python train.py --num_hidden_layers=14 --d_expert=192 --d_shared_expert=832 --moe_layers=[1, 2, 3, 4, 5, 6, 7, 8, 9, 10, 11, 12, 13] --router_score="sigmoid" --balance_loss=0.00259 --init_std_router=0.0114 --tie_word_embeddings=false --beta1=0.9 --max_grad_norm=1.0 --batch_tokens=[32768, 65536] --max_seq_len=512 --train_tokens=456000000
Below are experts of layer 5 (counted from 0) of a mixture-of-experts language model. Rows are named router (the router's row for the expert), up (a neuron's input weights, with its number), down (a neuron's output weights, with its number) and show model dimensions 160-319. Each number is 128 + 32 x the weight over its row's rms, rounded and kept within 0 to 255.
Before each expert's rows: a language model's description of what the expert responds to; "comes before" lists some tokens at least twice as common just after its tokens as in all text. This comes from a sample of Wikipedia text that the model never trained on. Tokens count by the router's weight.

# expert 26
It responds to: Paragraph and line breaks after a sentence or table row, and nationality adjectives like American, British, German, Norwegian.
comes before: "=", "|", "The", "In", "-", "\n\n"
router [131 112 119 126 135  70  97 134 124 151 158 117 136 144 141  94 108 127 159 186 115 200 133 196 105  98 141  72 101 107 103 100 144 129  78 118 159 123 145 108  86 172 141 116 103 178 100 142 121 148 169 117  89 100  96 108 124 130 156 180 159 120 170 159 135  96 113 170 134 204 155  78 161 134 107  50 159  94 152 122 162  75 145 118 125 108 122  86 137 147 139 173 130 161 107 134 142 141 117 124 148 146 151  72 132 190 120 169 140 130  69  94 143 155 123 124 145 120 158  70 117 131 129 145 160 115 101  67 121 234 133 201 132 117  88 104 140 148 102  60 152 175 175 106 128 127 160 147 102 123  76 104 137 124 161 117  89 155  95 138]
up0 [120 100 127  99 156  95 148  94 139 135 148 132  67 121 150 105 134 192  99 139 159 119 131 106  71  80 143  66 135 114  91 106 153 107 113 126 126 105 125 125  54 117  96 153 124 141 103 157 219 140 124  81 122  93 124 163 123 133 142 142 121  88 211 167 113 179 134 125 148 132 111  52 198 119 118 141 145 147 103 101 141 149 140 123  32  89  81 174 169 167 107 120  84 135 196 160 152 130 117  68 132 109 136  90 151 132 136 238 144 131 157  85 109 132 127 113  54 110 161 104  70 134 121 166 127 107 133 110 146 144 117 167 149  97 127 125 118 137 146  85 123 125 150  98 124  59 129 143 135 106 136  75 165 136 129 128  79 134 123 128]
down0 [103 126  91  84 107 128 110 153 158 113  56 141 139 106 165 110 214 154 136 135 151  53 205 103 123 164 139 103 166  71 160 150 163 166 116  93 209 151 126 116 105 182 108 149 100 139 108 155 150 124 174 138 192 143 124 112 132 175 106 151 122 181 125 164 148 128 151  91  99 103  97 173 169 103 114 108 133 100 175 158 123 170 141 127  89  98 104  90  96  64 107 104 136 241  78 130 120  97 107 127  60  56  93 131 161 151 135  64 131 160  79 104 111 100 147 176  86  80 143 184 135  93  90 172 149 116 179 134 178 142 129 108 122 138 120 101 178  98  95 127  87  92 131 123 148 151 158  71 131 119  90 128  53 136 119 151 156 115  84 154]
up1 [136 144 121 156 148 159 154  88 110 149 117 133 131 162 101 148 113 158 146 132 143 171 123 120  70 170 124 170 145 170 137 161 158 113 124  79 151 177 127 135  58 161 103 141 121 111 136 109 148 129 144 153 138 144 161 137 175 132 160 116 136 194  59 135  82  99  74 155 153 130 139 158 128  90 153 202 164 136 143 114 112 153 132 114  81 139 160  85  78 127  87  60  77 153 140 155 108 164  98 143 129 115  99  58  90 108 132 178 113 140 110 149 158 130 134 165 165 115 127 139 111  98 134 150 123 121  90 128 114  88 144 150  89 124 125 128 119 117 128  92 131 143 182 146 161  83  85 159 106 139 155 103 170 124 111 131 242 147 129  56]
down1 [137  92  88 163 119  94  90 161 183  65 137  93 141 118 139 139 193  95  77 144 136 130 129 118 121 138  99 168 127 137 144 117 209 123 179 129 123 136 150 116 198 138 116 146 134  95 143 104 150 157 138  92 124 156 158  97 117  96 127 131 149  80  89 190 125 153 121 125  96 189 127  66 131 142  31 129 118 106 132 147 150  92  81 126 170  72 117 106 122 106 127  97 127 182 124 104 167 132 154  60 118 126 131 136 189 116 121 118 135  95  91 121 135 129  87 134 163 134 139 151 125 219  84 130 140 149  87 104 126  98  78 130 113  60 125 152 146 193 150 189 151 129 111 173 145 151 150 167 140  65 154 110 124 148 153 143 141 126 165 112]

# expert 1
It responds to: Standalone numbers such as counts, dates, scores and table cells, often after a pipe, dash or parenthesis, e.g. 4, 16, 2015.
comes before: " |", ".", "–", ",", ")", ";"
router [ 92 151 113 202 244 122  85 149 172  48  57 138 191 108 112 116 108 137 124 113 128 117 122  72 157 163 162 115 101  79 111 135 104  58 129 155 107 121 150 100  80 129 107 180 103 184 156 157  50 124 122 178 160 121 130 135 139 129 100 125 134 107 138 131 140 101 151 100 106  78 157 153 160 178 143 176 135 141 157 188 124 114 185 192 157 116 122  34 120 149  80  77 145 181 170 133 110  87 117 106 125 154 140 107 129 150 149  47 146 153 134 114 156 118 128 130 163 115  16 103 112  72 106 178 121 101 155 104 155  74  89 144 110 114  83 124 122 113 125 116 103  83 116 148 142  96 177 142 131  91 112 141 112 150 172 112 120 120  57 113]
up0 [155 171 157 105 181 141 127 180 147 145 121 141 137 124  94 160 147 158  79 119 101 122 104 137  68 162 110 125 114 131 114 136 163 114  94 138 158 120 182 115 158  60 139 114  93 148  64  44  82 161 114 130 116  56 169 149 153 129  65 166 140 170 182 135 124 136 128 120 158  99 113 139 116 135 169 153 127 136 165 124  78  78 193 145  88 144 121 103 137 205 118 156 148 149 139 137 120 111 164 141 172 125 118 117  49 162 119 115 120 111 150 106 107 140 116 112 152 155 117 130 137 127  85  94  70 169  92 172 109 137 110 175 174 113 105 120 147 120 135  97 120 142 131 123  93 117 132 188 160 143  72 111 108 119 156 153 118 116 140  99]
down0 [132 138  98  92 176  27  71  87 128  88 136 101 161 118 104 157 146  83 140  99 164 145 161 128 128  95 157 122 101 166 177 121 129 132 129 127  83 126 144  82 167 134 126 213 123 202 198  87 138 123 131 147 119 103 164 127 130  93 128 140 196 151 184 139 149 116  86 157 109 110 171 110  88 132 157 139 114 153 172 116 129 114 189 103 135  93 167  91 117  77 151 183 132 147  99 100 114  70  93  82 133 105 127 139 177  49 156 132  69 149 146 126 124 113 132 105 208  55 109 121 105 114  82 158 110 117  71 171 117 106 158 136 175 115 106 137 156 127 125 102 114 103 143  99 138  72 122 123 118 124  79 185  64 117 149 113 109 147 173 189]
up1 [148 112 114 173 143 208 148  93 129 101 121 125 122  82 124 175 154 133 184 157 169 115 121 157 112  78 118 137  61 138 107 137  85  54 127 145 104 131  90 154  93  91 149 125  88 137 109 135 105 126 113 125 105 117 147  21 158 145 161 148 124 117 121 145 113  67 150 158 158 190 112 139 141 101 140 166 141 139  88  66 105 190 112 132 127 138 110  99 124 173 117  87 154 111 154 171 140  87 115 172 105 132 134  86 131 107 109 128  96 148 140 197 104 130 103  66 127 109  88 135 102 117 133 118 142 123 115 115 166  94 180 106 116 103  35  96  93 121 123 128  95 129 109 140 145  83 122 188 128  90 155 105 123 128  74 113 132 133  83 118]
down1 [148 113 109 187 123 111 113 124 113 149 104 129 122 172 120  71 124 108 136  79 111 140 113 126 112 110 125 159  73 181  77 155 178 130 191 122 118  36 143  59  90 130  74 139  77 153 182 124  63 132 121 146  97 100 150 143 133 168 105 158 139 176 169 130  88 134 113  86  94 124 117 160 109 127 103 158 166  95 236  58 154 120  90 179 131 137 144 170 146 121 118  84 161  55 173 117 150 112 144  89 164  83 112 143 181 145 140 182  88 135  97 165 200 124 136 148 157 169  72 148 171 112 111 111  79 137 119 151 139 124  93 142 122 131 160 122 172 163 185 155 159 129 108 135 132 142 139 124 116 121 123 160 127 161 144 112  97 109 172 174]

# expert 14
It responds to: Periods, closing parentheses and quotes ending sentences or glosses, plus title-final words like Award, footballer, singer, actress.
comes before: "\n\n", " The", "\n", " |", " In", " He"
router [ 88  91 161 130 139 122 101  75 124  72 114 168 131  50 124 120 117 128 138 198 138 180  76  95 125 148 110 139 149 112  86 137 105 145  65  75 128 151 161  59 138 157 121 132 173 179 113 144 131 106 129 157 155 106 104 110 111  93 131  82 149 114 114 110 121 178 114  80 150 172 130 153 135 111 172  96 128 146 125 177 118 116 122 118 158 146  87 133 163 136 159 143  90 153 129 140 161 141 107 129 143 129 128  95  93 148 136 160 130 151 158 131 154 172  95 189 136 125 118  86 104  46 136 135 153 181 101 116 122 110 169 108  87 124 178 162 192 149 146 121 145 122  93 132 154 109 106 169 136 124 122 130 132 119 149 120 169 113 119  88]
up0 [199 122 124  78 155 124 154  86 111 163  34 152 119 150 141 160 146 112 103  86 100 118 139 156 168 124 105 232 141 142 150 137 124  97 160 132 109 169 153 113 105 120  87 104 123 118 106 138 107 150 145 109 122 131 112 140 144 166 128 103  83 161  99 131 126 119 130 152 131 110 113 161 201 122 179 158 171 111 130  68 173 194 112  84  82 112  89 131  95 142 102 111 152  85  90 149 162  98 101  76 161 163  83 200 149 195 134 138 137 138 160 128 151 132 124 184  64  84 102 110  72 184 148  99 115 111 167 172 131  81 122 121 141 156 216  41 110 103 108 145  59 130 126 124  95 152 131 105 119 142 165  72 123 113 120 152  83 122 138 118]
down0 [120 137 151 138 135  82 127 162 120 111 188 124 134 145 133 128  93 107 184 166 119 134 145 109 145 109 153 144 150 123 110 185  92 190 125 118 113 213 192  90  94 131 147  95 102 168 128 105 113 175 107 139 149 129 118 103 163 189 178 103 114 179 128 118 137  98 165  87 141 171 111 116 163 160  56 115  86  32 105 171 106 137 164 125  77 101 138 121 165  90 126  90 148 120 132 174 158 101 147 167 147  83 112 164 142 112 150 105 187 105 140  91 176 118  92  91 115  79 144 166 138 133 131 102 143 182 133  76 121 157 113 177 149  59 158 134 133 160 137 124  84 103  99 141  76 196 123 135 158  93 135 146  73 107 135  86 159 125 128 124]
up1 [140  86 115 127 141 130 130 134 197 127 135 100 125  65  94 124 159  97  98 141 133 167  70 170 184 142 147 113  88 128 144  96 222 125 152  63 118  54 138 139  75  99  94 113 169  82 169 180 133 158 138 164 161 100 125  90  56 172  89 147 168 116 112 140  94 182 118  82 117 136 115 156 131  77 115  91 140 132 135 114 119  99 121 123  90 123 107  99 100 125 127 141 131 141 123 126 130 124 157 165 142 100  92 121 188 153 180  82 150 165 113 120 107 124 156 148 111 132 138  90 132  99 101 151 130 131 108  47 110 183  98 136 126 117 155 151 138  89 115 157 154 125 200 114 194 115 158 118 114 126 148  51 134 163 159 115  86 106 120 154]
down1 [102 155 116  65  50 136 120 147  97 170 143 120  71 147 113 110 158 144 119  90 111 103 101 108 114 157  76 105 186 139 139 113 133 190 116 123 119 133 144 175 116 176 115 117 129 149 164 100 157 162 116 101 101  33 134 101 138 119 141 114 170  96  90  72 127 169 142  65 142 112 127 113  98  89 225 127 147 156 100 166 120 175  55  97 132  91 128 142 159 122 140 211 137  99 129 142  82 144 128 148 191 143 105 114 121 127 110 145  70 173 127 178 131 177  80 124 105 157 174 167 160  96 138 157 214 167 156 184  62 116 113  94 135 119 138 105 134  81 136 117 124 153 172  77  99 133 126 120 123 144 157  89 105 168 111 105 150 159 144 119]

# expert 3
It responds to: Digit tokens inside or ending multi-digit numbers, plus %, 000 and million, in figures, dates, scores and table rows.
comes before: " |", "|", "%", ")", "-", ";"
router [130 168 139  92 107 133 125  96 155 158 137 124 127 183 103  53 147  78 143 143 144 131  98 112 107 135 130 108 183  99 156 104  78 123 137 111 158 108 133 117 112 174 192 174 107  67  66 159 123 132 142 184 135  90  69 140 111 109 140  63 110 159 125 146 127 143  72 155 151  91 149 156 132 154 107 124 152 138 124 102 114 100 129 150 154 106 167 148  98 148  78 143 136 126  98 134 123 133 171  88 151 145 122 104  38 191  98 137 112 147 107 115 160 147 157 130  79 137 125  80  88 113 205  98 121  89 185   9 155  83 142 117 110 150 185  95 133 148 150 127 165 100 110  97 117 180 154 140 132 108  88 197 116  98 160 112  96 155 154 117]
up0 [115 159 199 164  97 152 148 142 134 127  93 147  90 180  98 134 160 110 154  80 131  85  93 152  86 170 116 117 133 122 119 111 130  95 138 142 131 193 105 139 159  93 177 160  71 166 138 157  72 152 131 223 124 162 128  90 132 129 135  77 137 152  84 104  88  90 170 114 141 107 120  88 140 122 149 185  94 133  99 185  84 139 160 165 112 160 204 115 101 137 137 117 125 154 154 113 162 138  96 132 119 143  56 130  84 101 134 158 155 167 165 138  50 107 136 147 173 146 110 105 131 162 134  96  90 104 176 127 150  86 161  87 141 119 109  86 137 114 106 149 146 140 106 138 196  87 166 140 122 133 126 197 150 104 100 115  73 156  14 144]
down0 [ 96  83 124 129 139  66 121  45 155  58 123 149 111 143 154 105 144 122 148 144 111 111 153 185  91 152 151 119 137  72 174 128 155  77  68 186  88  89 172 171 137 178 113  80 132 141 100 157 158  42 102 102 197 113 131 197 121 105 117 122  88 168 158 142  63 178 113 145 106 155 213  97 133 120 161  76 179 130 114  96 139 109  45 120 147 108 142  88 148 132 122  59 126 108 159 148 116 173 168 123 113 117 125 143 146 142 116 170 128 126 158 116  81 142 101 142 109 141 137  82 195 141 148 156 136 121 147 114  82 131  93 141 130  58 158 157 155 156  72 115 102 162 107 100 126  59  94  93 127 103 137 120 126  92 144  96 151  57 121  69]
up1 [169 120 173 112 135 221 128  92 133 107 129 112 148 111 121 128  53 149 141 153 140 139 147 164 133 138 128 128 118  97 109 107  73 132 144 161  77  98  65  96  87 145  87 117 140  70 194 162 198 117 134 205 111 130 150 134 136 133 109 157 105 159 178 117  98 140  86  92 127 162 108 125 192 117 122 134  84  91 207 145 101 167 133 140  84 103  99 207 168 126 104 146 128 147  82 149 116 167 101 185 151 140 134 128 128  93   3 221 135 108 215 153 160 139 157  76 113 139 117 143 132 133  93 120 149 109  76  90  97 157 106 160 147 128 136 118 143 118 110 188 169 117  93  96 146 180 203 143 115  87 105 153  84 173 151 155 179 105 133 141]
down1 [160 143  93 154 154 150 148 150 104 147 166  73 167 156  85  93 121  78 205 179 136 152 160  65 165 137 107 101 153 100 124 146  64 157 110 137  80 137 134  80  77 121 157 164 178  47  94  96 150 157 130 162 146 153 111 184 105 136 133 109 155  87 161 154 113 128 121 105 151 170 148  80 126 170 117 105 156 174  98 118 119 111  52 161 122 112 106 165 105 132 125 118 146 138 148 138  99 107 132 108 152 149 117 132 124 138 162 108 135  47 123 152 161  90 124 112 190 155 111  94 134 103 149 138 139 147 193 144 121 103 156  58 129 198 162 141 119  73 128 165 141 179 153  85 113 167 120  69 141 135  87 128 131 136 149 130 116 149 161 103]